config.yaml
num_hidden_layers: 10
hidden_size: 320
n_experts: 96
experts_per_token: 2
d_expert: 80
d_shared_expert: 128
hidden_act: "swiglu"
moe_layers: [2, 3, 4, 5, 6, 7, 8, 9]
router_score: "sigmoid"
normalize_top_k: true
routed_scale: 1.5
balance_loss: 0.000381
balance_bias: true
init_std_router: 0.00912
lr_router: 0.000549
vocab_size: 17790
norm: "rmsnorm"
norm_eps: 1e-05
tie_word_embeddings: false
optimizer: "muon"
learning_rate: 0.00589
beta1: 0.93
max_grad_norm: 0.5
batch_tokens: [32768, 65536, 131072]
max_seq_len: 1024
train_tokens: 670000000
max_steps: 9862
dataset: "wikipedia_en"
Below are experts of layer 5 (counted from 0) of a mixture-of-experts language model. Rows are named router (the router's row for the expert) and show model dimensions 0-63. Each number is 128 + 24 x the weight over its row's rms, rounded and kept within 0 to 255.
Before each expert's rows: a language model's description of what the expert responds to. This comes from a sample of Wikipedia text that the model never trained on.

# expert 1
What it handles: Field names at the start of infobox or taxobox lines, after a dash or bullet, such as Born, Preceded, Coordinates, Genus.
router [137 165 176 124 123 119 132  98 143 119 142  83 113 104 153  54 118 106 151 144 163 124 121 144 114 153 187 166 151 127 134 143 109 106 145 162 158 121 182 142 130  98 141 124  86 150 130 145 144 120 134 104 154 115 141 160  87 156 156 148 116 132 169 135]

# expert 3
What it handles: Surnames and final pieces of personal names after a first name, in lists, tables and credits, such as Smith, Miller, Fried-man.
router [140  96 144 123 155 107 114 165 140 151 163 100 149 112 148 117  56 100 168 113 162 113 116 157 133  90 138 109 153 152 149 112 162 120 116 137 183 166 140  68  89 145 110 133 103 134 142 116 123 137 102 139 141 120 135 132  99 131 138 126 109 145 182 143]

# expert 18
What it handles: Final pieces completing common English words after a consonant start, like -ing, -ant, -ace, -ect, -ock: brewing, furnace, restaurant.
router [113 139 133 124  98 164 126 131 163 114 136 118 131 143 159 138  79 130 132 119 134  97 110 119 139 116 137 154 149 119 123 153 132 127  84  97 165 129 160  95 107 140 140 139 150 159 129 128 140 131  99 130 152 142 171 148  88 130 121 125 127 101 168 116]

# expert 50
What it handles: Pieces of non-English names and particles like de, von, van, and letters with diacritics, such as Mitteldeuts(ch)land, Paços de Ferreira.
router [142 101 152 133 129  95 142 135 137 131 139  83 165 121 139 121  69 109 153 132 155 128 141 162 117 108 197 133 177 136 138 138 145 136 123 148 128 111 161 102 136 140 119 122 118 142 185 163 129 144  89  98 128 122 133 173 135 116 126 112 143 115 220 117]

# expert 41
What it handles: Dashes, commas, colons, slashes and ordinal endings that follow digits in scores, times and tables, e.g. 11–1, 1:24.40, 85,000, plus th, st, rd.
router [120 174 155 146 138 141 137 128 105 112 110  99 121 146 112  76 108 104 122 122 157 141 108 154  98 125 138 158 137 165 162 150  96 112 106 120 125 130 164  98 119 123 107 123 111 166 160 132 129 135 106 143 149 141 141 163 106 129 155 140 105 109 171 130]

# expert 5
What it handles: Space tokens placed right before a year or day number, mostly after month names in dates, such as October 13, 2010, or from 1867.
router [170 141 134 146 124 138  86 123 107 112 141 125 143 112 142 120 101 107 135 122 166  97  86 177 135  97 203 174 134 139 117 160 124 123 142 107 172 129 132 125 123 123 149 129 143 147 128 122 127 132 156 127 117 120 177 164  72 136 140 156 119 115 169 133]

# expert 12
What it handles: Abstract nouns and suffixes like -ation, -ism, -ity, -ology, often after his/'s or in headings: education, career, history, interest.
router [ 98 115 142  95 125  98 102 121 158 137 139 131 158 119 135 106 119 111 136 153 130 122  68 128 118  93 169 173 148 150 117 107 160 156 126 138 124 146 185  97 112 123 128 114 131 115 163 123 123 147 113 147 134 131 148 208 140 141 119 113 140  94 160 112]

# expert 56
What it handles: Function words and possessives within proper titles and organisation names, such as of the, 's, Your, in The Lord of the Rings.
router [134  83 128 121 112 125  70 125 131 122 145 128 139 117 149 117  84 142 153 135 130 122 122 148 137 120 146 129 168 139 155 131 122 120 118 138 177 129 175 120 113 153  90 119 115 155 148 121 146 149 133 143 117 144 144 166  96 103 150 140 104 120 159 147]

# expert 53
What it handles: Word-start pieces and prefixes like re, ex, cre, pre, de that precede suffixes such as -ed, -ing or -ation, e.g. exhib-iting, c-re-ate, de-viations.
router [ 93  91 139 153 113 143 113 133 134 146  95 112 152 111 126 136 120 164 127 129  81 139 128 134 109 156 190 128 134 173 122 144 127 112 151 148 145 143 111  94 114 110  88 109 126 141 147 167 141 183  90 143 116 131 145 124  85 137 143 159 135 124 185 139]

# expert 15
What it handles: First or early digits of years, scores, percentages and ISBNs, often right after a dash or space, as in 1916–17, 1858.
router [ 92 103 142 131 125 133  86 132 146 100 132 104 158  89 182 108  91 129 149 146 115  92  94 147 129  86 144 162 118 151 168 164 119 147  96 159 161 115 140 138 121 116 101 136 103 122 171 127 121 105 116 125 148 158 164 164 118 121 135 172 143 103 192 110]

# expert 9
What it handles: The pipe opening a new table row after a line break, in election and sports results, plus list-initial dashes or equals signs.
router [126 122 109 113  89 157 117 119 127 146 123 103 117  88  90  87 111 125 162 114 143 111 149 137 110  80 118 193 166 147 173 158 167 105 132 108 123 111 138 106  91 145 108 165 103 140 149 144 157 151 127 132 144 130 135 139 107 121 126 141  99 115 177 102]

# expert 27
What it handles: The first token of a table cell after a row-opening pipe, such as position codes MF, DF, FW, Win, KO, Majority, rank numbers and years.
router [145 130 188 120 142 106  89 128 147 119 127  91 117  96 159 109 118 110 139 108 139 127 105 118 125  96 137 174 141 132 138 133 155 117 153 125 186 109 117 125  93 139 122 119 103 144 131 167 155 128 107 146 145 127 123 143 128 153 137 149 113 103 162 141]

# expert 39
What it handles: Dashes, commas, pipes, vs and featuring joining two parts of a list entry or table cell, as in Gold medal – first place.
router [125 120 138 134 148 114  82 154 138 104 151  92 153 131 189 132  82 104 199 119 163 119 122 159 121 129 137 147 140 133 158 130 134 137 113 145 140  99 107 117 127 136 109 114 112 147 163 128 144 162  97 110 134 125 150 165  87 147 129 140 105 103 153 134]

# expert 4
What it handles: First word or piece of a capitalized proper name or title after a comma, pipe or quote, such as Gateway, GameSpot, Windows, Real.
router [116 113 109  99 123 121  83  99 160 117 134 107 149  99 145 101 113 113 186 126 110 151 116 134 112  94 138 142 147 128 117 144 110 132  86 136 144 137 131 135 108 127  78 130  84 143 162 141 160 148  97 137 148 121 138 101 136 122 134 104 100 120 188 136]

# expert 17
What it handles: Tokens early in an article or a section lead, right after the = Title = heading: nationality words, born, is, opening parentheses, e.g. American, (/, series.
router [135 101 155 131 150 110  95 122 124 126 154  85 191 140 168 121 107  96 192 110 137  92 133 129 116 136 171 163 163 115 161  94 143  99 114 129 147 154 146 156 131 132 128 147 140 155 161 155 154 116 131 150 152 119 142 142 108 141 122 152  81  99 194 137]

# expert 47
What it handles: Short letter pieces in the middle of words, often u-vowel chunks such as un, up, ub, ut, as in p-un-ches, orthog-on-al, st-up-efy.
router [149 134 119  98 149  86 129 120 158 135 136 130 136 118  95 139  82 125 150  92 110 115 116 131 116 127 208 188 137 170 117 147 125  99  86 125 151  95 126  69 126 151 123  79  97 134 121 118 144 130 103 174 128 146 138 141  94 138 103 151 115  96 166 108]

# expert 60
What it handles: Vowel-heavy ending pieces of foreign names and places, such as -ona, -era, -us, -a, -ika: Hadera, Mendonsa, Guanyu.
router [157  90 162 137 118 151 106 112 130 162  92 130 169 129 147  86  88 137 158 123 121 118 124 123 162 126 160 144 129 136 154 139 128 115 125 120 152 180 140 126 115 142  97 121  86 111 122 114 159 170 153 149 152 109 178 144 117 145 128  98 128 119 147 130]

# expert 52
What it handles: Short endings after a capital initial or stem, mostly y as in Becky, worthy, Smolyar, plus possessive 's and his.
router [ 95 116 116 154 121 151 134 103 129 143 166  99 141 103 170 137 102 101 152 113  85 112 100 125 114 104 149 156 116 119 143 151 143 132 150 141 168 154 131 126  75 119 134 114 134 155 134 148 139 125 148 147 123 135 120 169 105 150 121 118 113 135 163 122]

# expert 40
What it handles: Syllable pieces continuing names or technical words after a starting consonant, often South Asian, African or Slavic, e.g. Yash-raj, Aboub-ac-ar, Dam-ian.
router [141 137 162 131 112 102  98 177 130 140 158  93 120  99 144 108 103 127 151 115 127 105 142 122 116  88 170 167 145 162 133 121 123 124 164 148 141 168 123 112  90  89 107 111 105 131 136 135 112 153 107 157 138 106 139 162 117 143 155 137 112 127 182 124]

# expert 42
What it handles: First digit of years and day numbers after a space or bracket, mostly 2 as in 2016, 2024, November 24.
router [118 127 142 121  99 107 107 123 146 120 149 106 125 109 150 122  95 131 157 128 144 104  92 140 117 125 163 143 131 147 131 116 120 126 151 113 189 139 146 121  66 133 105 126 104 173 162 137 118 149 110 152 156 110 136 121 103 124 124 149 117 122 177 142]

# expert 14
What it handles: Nationality, country and language words and adjective endings, such as American, British, United States, U.S., Hindi, Tamil, -ian, -ical.
router [126 104 113 137 127 112  80 150 126 140 144  88 131 137 165 110 119  91 128 115 153 110 116 156 126 127 197 128 120 158 185 107 141 106 100 134 170 170 144 114 127 188 116 104 137 153 169 167 121 174  96 121 161 134 154 164 137 152 173 128 132 106 166  93]

# expert 20
What it handles: Month names in dates, after on, from or a day number, such as May 13, June 1944; also units and table cells.
router [113 108 134 153 127 125 118 116 122 130 149 119 135 120 148 101  82 151 141 127 139 120 115 172 119 126 171 166 139 143 134 156 106 127 132 140 172 119 149  89 122 104 114 118  70 126 141 130 134 110 123 151 112 145 127 138 140 142  95 154 138  96 172 127]

# expert 24
What it handles: Short middle pieces of proper names and rare words right after a capital letter, such as de-an, B-ond, F-antine, L-ich-ter.
router [125 141 159 154 133 146 121 153 168 157 118  87 135 120 140 141 118 123  99 101 142 123 129 124 145  96 168 175 153 153 166 104 122 113 111 137 138 109 132 153  92 102  79 121 116 158 141 120 189 116 116 193 153 145 144 155 143 119 152 176 103  96 167 111]

# expert 6
What it handles: Main verbs and verb endings after subjects, to, or also, such as find, provides, takes, manage, recalled, stabilised.
router [140 135 132 132 163 104  87 146 134 121 132 106 142 113 149 121 123 117 163 112 130 128 103 151 131  78 167 145 138 169 127  98 129 119 123 114 140 108 173  83 113 127 136 154 145 164 167 104 105 123 116 160 151 132 119 133 100 142 117 135  99 120 163  82]

# expert 19
What it handles: Commas right after proper nouns, places or titles, such as Shongaloo, Louisiana or after a person's name before an apposition.
router [112  98 162 140 120 116  93 135 126 150 151 144 150 123 155 109  80 106 162 118 126 108  91 181 126 125 173 132 154 173 151 116 115 114 108 160 163 143 133 134 110 141 131 143 122 139 159 133 158 143  94 131 138 133 135 161 122 106 120 145 113 111 144 135]

# expert 35
What it handles: Function words after verbs that link to a role or circumstance, such as as, with, due to, into, under, when, e.g. remained as editor.
router [135 125 123 115 101 112 119 148 137 112 152 118 167 123 148 125 102 134 143 104 136 131 133 130 158 137 122 126 141 155 137 137 115  81 109 149 127 119 144 115  95 109 123 116 139 181 127 116 130 156 130 120 147 158 155 141 105 134 118 142 143 103 136 125]

# expert 33
What it handles: Object pronouns, kin words and first names in narrative or biography prose, often after a preposition or verb, such as him, father, David.
router [144 103 154 110 109 109 119 150 155 159 143 129 105  92 145  92 131 125 150 120 132 101 100 115 142  52 161 133 149 131 120 123 137 162  88 108 152 167 142 102 124 130 111 127 121 164 169 121 129 151 129 170 133 124 151 119 121 134 137 118 114 148 164 116]

# expert 48
What it handles: Relative pronouns, conjunctions and subject pronouns opening clauses, such as that, which, who, where, It, This, they.
router [146 128 145 133 117 124 140 127 155 130 137 124 168 130 142 136  85 123 173 121 127  89 123 128  98 146 172 159 116 177 144 132 122 152 136 108 170 128 154 117 118 107 122  86 136 146 142 153 161 160 129 148 157 142 105 128 129 171 162 160 104 111 147 121]

# expert 8
What it handles: First pieces of split lowercase words after a space, such as b(unkers), dec(isive), prop(ulsion), in general or technical prose.
router [118 136 123  99 148 131 102 163 152 135 152 101 145  94 134 137 117 104 136 105 129 111 116 141 124 121 145 149 128 136 136 143 122 122 135 161 118 132 167  92  95 128 108 115 103 153 171 152 160 153  80 163 132 152 149 192 103 132 113 133 106 112 182 128]

# expert 58
What it handles: Byte pieces of Chinese, Japanese, Cyrillic, Arabic, Hebrew or rare scripts, mostly in names and titles inside tables.
router [131 141 137 107 115 130 119 134 167  98 150 117 158 127 132 100  90 134 140 106 134 120 129 155 130  76 159 188 153 165 137 147 146 109 123 138 168 122 152 139 117 115 115 110 131 142 153 137 156 126  88 158 121 120 149 152 114 151 134 134 127  96 198 166]

# expert 2
What it handles: Common nouns right after the or its, often followed by of, such as beginning, result, family, office, state.
router [114 131 128 100  88  96 138 143 176 147 126 126 141 112 132 111 129 132 147 128 108 108 103 155 114 129 183 187 127 145 167 167 113 130 135 127 120 104 146 123  98 126 111 104 109 145 134 139 166 147 127 144 137 129 142 150  93 131 120 134  82 128 170 107]

# expert 34
What it handles: Word pieces inside words following prefixes or partial stems, often a lone c or g, as in or-c-as, on-c-ology, re-ap-portionment.
router [126 114 164 114 152 146 120 130 168 126 122 148 146 127 141 128 126 124 120 131 140 120 105 173 114 124 204 161 160 128 133 123 141 123 111 128 140  98 170 121  93  97 100 166  79 152 143 141 152 172 101 143 131 133 152 126 115 137 120 133 125  55 194 106]

# expert 13
What it handles: A bare space token just before a digit, mostly inside wiki tables and sports or results lists, such as | 10 or Ligue 2.
router [101  93 173 142 151 139  70 160 152 124 118  98 162 126 163 126  69 114 177 151 129 130  86 137 133 141 146 181 129 141 139 111 134 102 118 166 158 101 145  81 139 134 124 129 134 155 135 136 141 154 104 150 157 162 142 168 113 131 139 158 145  91 163 119]

# expert 61
What it handles: Head nouns right after the or this, naming works or groups, such as the film, the album, the band, the company, the game.
router [117 132 135 117 110 105 129 132 149 132 122 111 120 103 144 119  81 102 141 151 114  87  71 141 121 123 221 152 158 154 160 128 171 100 102 136 105 139 158 114 133 118 119  99 129 148 143 141 138 133  92 169 177 128 153 144  98 146 124 121  94 113 144  79]

# expert 43
What it handles: The digit 1 opening a year or number, such as 1986, 1874, (180 m), mostly in dates, tables and biographies.
router [122 108 136 114 109 116  55 139 143 142 147 130 170 142 155 118 103 122 159 121 136 107  93 167 112 120 171 140 161 163 145 125 111 162 141 113 142 133 135 123  98 108 150 123 122 140 157 145 124 143 108 147 133 116 128 154  85 112 163 131 132  91 175 116]

# expert 37
What it handles: Unit and symbol tokens after numbers, such as %, km, kg, °N, ′; also Baronet after ordinals like 2nd Baronet.
router [145 137 190 134  84  82 125 126 136 149 139  79 122 122 149 102 102 101 162 132 162 144 116 178 124  80 165 166 158 156 138 133 143 136 144 133 181 112 159 117 114 142 102 107  94 131 160 135 146 142  84 171 114 122 122 141 124 119 125 122  93  85 188 126]

# expert 25
What it handles: Single digits inside numbers, scores, dates and table statistics, such as 5–0, 4841, 9 February; also some verbs like maintain, consider.
router [126 116 161 125 132 123  91 139 174 143 110 119 146 134 161 104 112 117 164 108 143 115 110 129 124 131 147 162 166 158 141 115 157 127 118 141 145 125 159 128 118 138 123  92 109 158 176 137 144 144 106 132 131 161 108 140 133 159 125 122  95 132 165  77]

# expert 10
What it handles: Pipe separators between cells in wiki tables, mostly after a number or closing parenthesis, plus semicolons and percent signs in lists.
router [123 135 135 127 112 116 147 146 135 159 175  76 149 111 130 143  94 119 179 171 126 112 136 143 125 108 107 142 145 143 139 135 134 111 111 122 152 149 154  86 163  89  96 129  96 153 156 144 143 147  89 135 157  83 155 144 134 129 143 124 107  91 205  86]

# expert 44
What it handles: Single digits continuing a number, in years, scores, ranges and codes, such as 2(0)16, 4(0)9–451, March 1(8); also number words.
router [129 123 135 133 125 102  92 131 144 139 128 121 113 109 158 100 106 100 138 133 129 121  95 154 118 124 155 179 126 164 151 128 128 132 103 129 164 146 147 111 135 102 112 148 106 144 167 164 129 125 144 160 143 138 124 151 122 156 127 158 104 119 198  93]

# expert 57
What it handles: Prepositions opening place or time phrases after a verb or at sentence start, such as in 1996, at the, during the war.
router [110 105 176 132  96 122 134 122 161 123 130  89 151 109 175 101 104 128 189 121 121 109 115 153 131 122 142 132 144 132 155 138 151 101 108 133 167 158 171 118 126 118 115 115 110 164 146 166 132 137  99 170 163 172 188 129 146 129 133 132 105 104 152 124]

# expert 22
What it handles: Third digit of four-digit years after 19 or 18, in dates of birth, office terms and founding, e.g. 19'4'8.
router [148 111 137 125 110 133 111 123 146 116 142 122 121 110 112 155  93  94 154 103 152  90  95 165 112 117 156 176 168 180 151 108 154 130 152 153 135 145 176 105 107 152 136 123 114 126 149 117 140 131 115 144 141 150 136 166 117 129 150 141 110 131 191 129]

# expert 26
What it handles: Final pieces of split words, mostly plural or suffix endings such as -s, -es, -ers, -ons, in names and common nouns.
router [127 151 135 142 102 162 118 117 153 134 145  99 134 134 143  92 104 137 126 111 115 118 124 144 102  97 146 166 160 156 144 176 159 111 152 128 186 128 164 126  59 102 116 104 133 121 121 108  96 120 126 152 128 152 129 125 144 119 139 154 111  98 158  86]